config.yaml
num_hidden_layers: 9
hidden_size: 192
n_experts: 96
experts_per_token: 2
d_expert: 160
d_shared_expert: 0
hidden_act: "swiglu"
moe_layers: [0, 2, 4, 6, 8]
router_score: "softmax"
normalize_top_k: false
routed_scale: 1.0
balance_loss: 0.00819
balance_bias: false
init_std_router: 0.0176
lr_router: 0.00116
vocab_size: 6703
norm: "rmsnorm"
norm_eps: 1e-06
tie_word_embeddings: false
optimizer: "adamw"
learning_rate: 0.00229
beta1: 0.95
beta2: 0.95
max_grad_norm: 1.0
batch_tokens: 131072
max_seq_len: 512
train_tokens: 789400000
max_steps: 6023
dataset: "wikipedia_en"
Below are experts of layer 6 (counted from 0) of a mixture-of-experts language model. Rows are named router (the router's row for the expert), down (a neuron's output weights, with its number) and show model dimensions 96-127. Each number is 128 + 24 x the weight over its row's rms, rounded and kept within 0 to 255. Numbers have three digits each.
Before each expert's rows: a language model's description of what the expert responds to. This comes from a sample of Wikipedia text that the model never trained on.

# expert 63
It responds to: Measurement and demographic nouns. Nouns for quantities and census data, such as average, income, age, population, water, foot, often after a or median.
router:134135096138113129133106097131108135152159120114152108151149102145115150129151105136132132127098
down4:101129082116131115128119085092137141142158117082133117117104106179126130122171172120146113112128
down5:104155138108179103116125124119164121134120111096172097128122151145117138138112129090099127124122
down6:131111142166159158122045125089128155151139128066127122113129075094095128076140163146137103168145
down7:104123119082129182167137099169116138133147160124112104139144114127134135150128146119112110055125
down8:118109149127103086109108109115147115098151112093126134108135100117108142108149130125155092145143
down9:163111145098132135127160123110133095167094122143098166101119186134157129086178116111127117122090
down10:144119151097136147141131108114134106104167145154103145074118110115156140146156155120117160119152
down11:091094140116086142159139162169177115116093126073165129167117123171159129133133084115100151129096
down12:127128150118176103179186125140145131125108145140095124167153139169159138105137129153157133125149

# expert 30
It responds to: Table labels and word fragments. Label words in election and listing tables such as Category, Swing, Episode, Won, Nominated; also scattered word-completion pieces like "se'ized".
router:155098088138116132088118101141107094110112105075153111132144160135123128135114149165121136089133
down0:132151142150171121142139115106130128131129128120118139097154161081071098110102156164093096147114
down1:117124104092142113180095116090117147099111121112141135110123095174103146120165175134105110141132
down2:111058105128139157155069095131097122094144120181135141097176141153085108147115165133109204103114
down3:144078102119145153142143111152115136175130124169128161170134114157104115114176161156096129106109
down4:115160127128121117132143108115105141121102155122153108133137120118129159130111139174146163132148
down5:118109104131137135149095142121154107170139086138129093136114112147111164141092103156091167115148
down6:083131162134142099108151167142159109164026130101184165158128143107119131169120112133130067121104
down7:141154142125171065150118185128144103162111133151145088119108156155129136136160119147128120111121
down8:112140126107153097135143119125131127134129132098155157110150161135076125098071100158140184082138

# expert 62
It responds to: Word-initial prefix pieces. Opening fragments of longer words, like con-, rec-, ne-, co-, E-, especially in mathematical text with LaTeX: constant, conjugacy, recovers.
router:132121136149116126155081158132105092107150100118107161140100106114149115079101102108125124165127
down0:169116119127142141111199131115124112161176118174160133103160161149118114121156118119170102109137
down1:110137105143172164187123126083101112101121138129115148094141106147114138113093131083092176136150
down2:129129137154101191148128090138101103147113096156141093166092126105148182103153105112082106118133
down3:149192086115146123125130151110151111109164122101158116113113137126144155119122135139152107139147
down4:129170156138081079152104097139147122173087050097092131137112106118128122185139109143145140083123
down5:096113121105121107100117145134109159129132127111140152088157131149122139146141110080120160142120
down6:108162111126113121136108147108120144129128090099141165134153124120085108095126067109081125129155
down7:078134122127121095125168160151157117110110204149143120155154148127140125128136110135121163127126
down8:138155177089127133105182142133085120161148160131186109102140127108116104147119150172131158137122

# expert 17
It responds to: Prefixes and table headers. Word-initial prefix pieces like res, ass, obs, cons, ins, plus header cells in filmography and track tables such as Ref, Time.
router:134138110122103122144121091126124135182118100108144188109123146145113112134112136098156143155114
down0:118126153137112145140091105129111137203137131146132136149132094142127131139163152108113157105149
down1:098152157094126135168152154151147127135125141135168120155080112160146153131105119102175125138081
down2:137101124158127138094108116126103146121149135144152178103138132123067100108141143129117150126108
down3:125126137105133098140121082152130139115105128145135102097085146179106107117134134133138122111145
down4:134126158146150143133114119132105149113138168131163145152126120124129144135095130069133132155105
down5:134122102139135102113145080134112110124108129115083115071124134152185139141127131085172085092170
down6:181086136106158126141146114148118147161097130078104116147171101117145118127128073127106133108138
down7:101170142152117118149107115077101127108086096176095130098140103142124161097123152144092119111167
down8:119130130164125131139138136142107163135141150122162149128076150086137149140118080101167128137102

# expert 14
It responds to: Verb-initial word pieces. First pieces of verbs right after to, he, or and, like dis-lodge, comp-ensate, can-c-els; also whole past verbs such as moved, took, served.
router:125124143102156118092132136149126107139124112145133126108106105111138177119122154110106126137088
down0:148109142136142163150107078087113125131088069115096141158120085148059105152127147145099138113138
down1:176171126117154088126178146158157118062135156129122161119147115154079147139160147124143101134111
down2:107150143127128114176093158099172136115159131150167101110130099138124088161137099111094121130143
down3:153150119102094108116129120144147125148175091202147132144164111123109140120101135105123124110119
down4:119139115135109127122121115138093134085161117114099130169143145132116130157127120173110088112145
down5:100150137104096114138120155091151124148150122126109126115145098129082117124134154144153110110126
down6:139146078103131116140115095100139188128143135130078111120122120124119127111141165164121109101114
down7:127090125123131109136116113131142162119108117105111126160152110086154114132102103107137169118131
down8:158121110126131093115149127149166148095135124145129175123092147163068090152119149123173114092119

# expert 24
It responds to: Possessives and apostrophes. Possessive 's and pronouns his, their, her, its before nouns like own, father, death; also apostrophes in contractions and French l'.
router:072093099127111133087092173112141141142084109119111122154079153143168117159108125135089124156144
down0:105117123190162112091111081104149119065118129096114112101106124135180109095113154138103161115136
down1:187120135118146165147148159083131133061151152131125138133141170126104128133142120124175154166128
down2:143184125117107120112155123111092086120146137176116138127097060142124153168141116088131173155159
down3:098131133131113130109049091126110122169119140122108109088162127106112137128155147140097104106169
down4:080120174113114089140111122113126092102149102131144174137157098164097147148117134119069139150121
down5:124079204120130112160106101134166117140155148118127112165110106148092114088121171154131127104162
down6:125081179137098132153099108141147157099109077130109096118110122089133135149144155138090164083128
down7:164130158103096140130171111147118123062118100170122143146149142155117138129156078124167088161130
down8:149090162144112125126151158092107120159111159152142181123140113105138106161083122123100126136131

# expert 42
It responds to: Word-initial consonant pieces. Opening consonant fragments of lowercase descriptive words, often architecture or nature, e.g. sl(ate), b(ay), rel(atively), vert(ical).
router:145121103093147083114140088123132121130134133137121107123099095130141155110151122134141144133112
down0:128117152142135164132112149120121133139148134132093097125145106149173131119136158137123138153107
down1:124129093110120110116106125137133084112151124106138122133111127142126153134145097154163108106115
down2:112132124143112173112133146162080144122146142127146159127115101101164123150122126141135112137099
down3:106130133098132107109105110108137093109110152122127131109132103117141170137111136126129091093134
down4:095149130101104146154138166157132166139137148152118093143098104147124116150085140137168118128098
down5:136104152123162112114138096114120099097123099116122126144148122087112117162118156179119124128156
down6:158140162136121162125130158126164105111073093143133106129124143154143170111126109147137142122152
down7:137139137110102075163093085107148161161118167147141147133130117115105159149101136144125144104158
down8:155080127123114106100115120098148101122124113166142131073126144085123167126112135108135127109087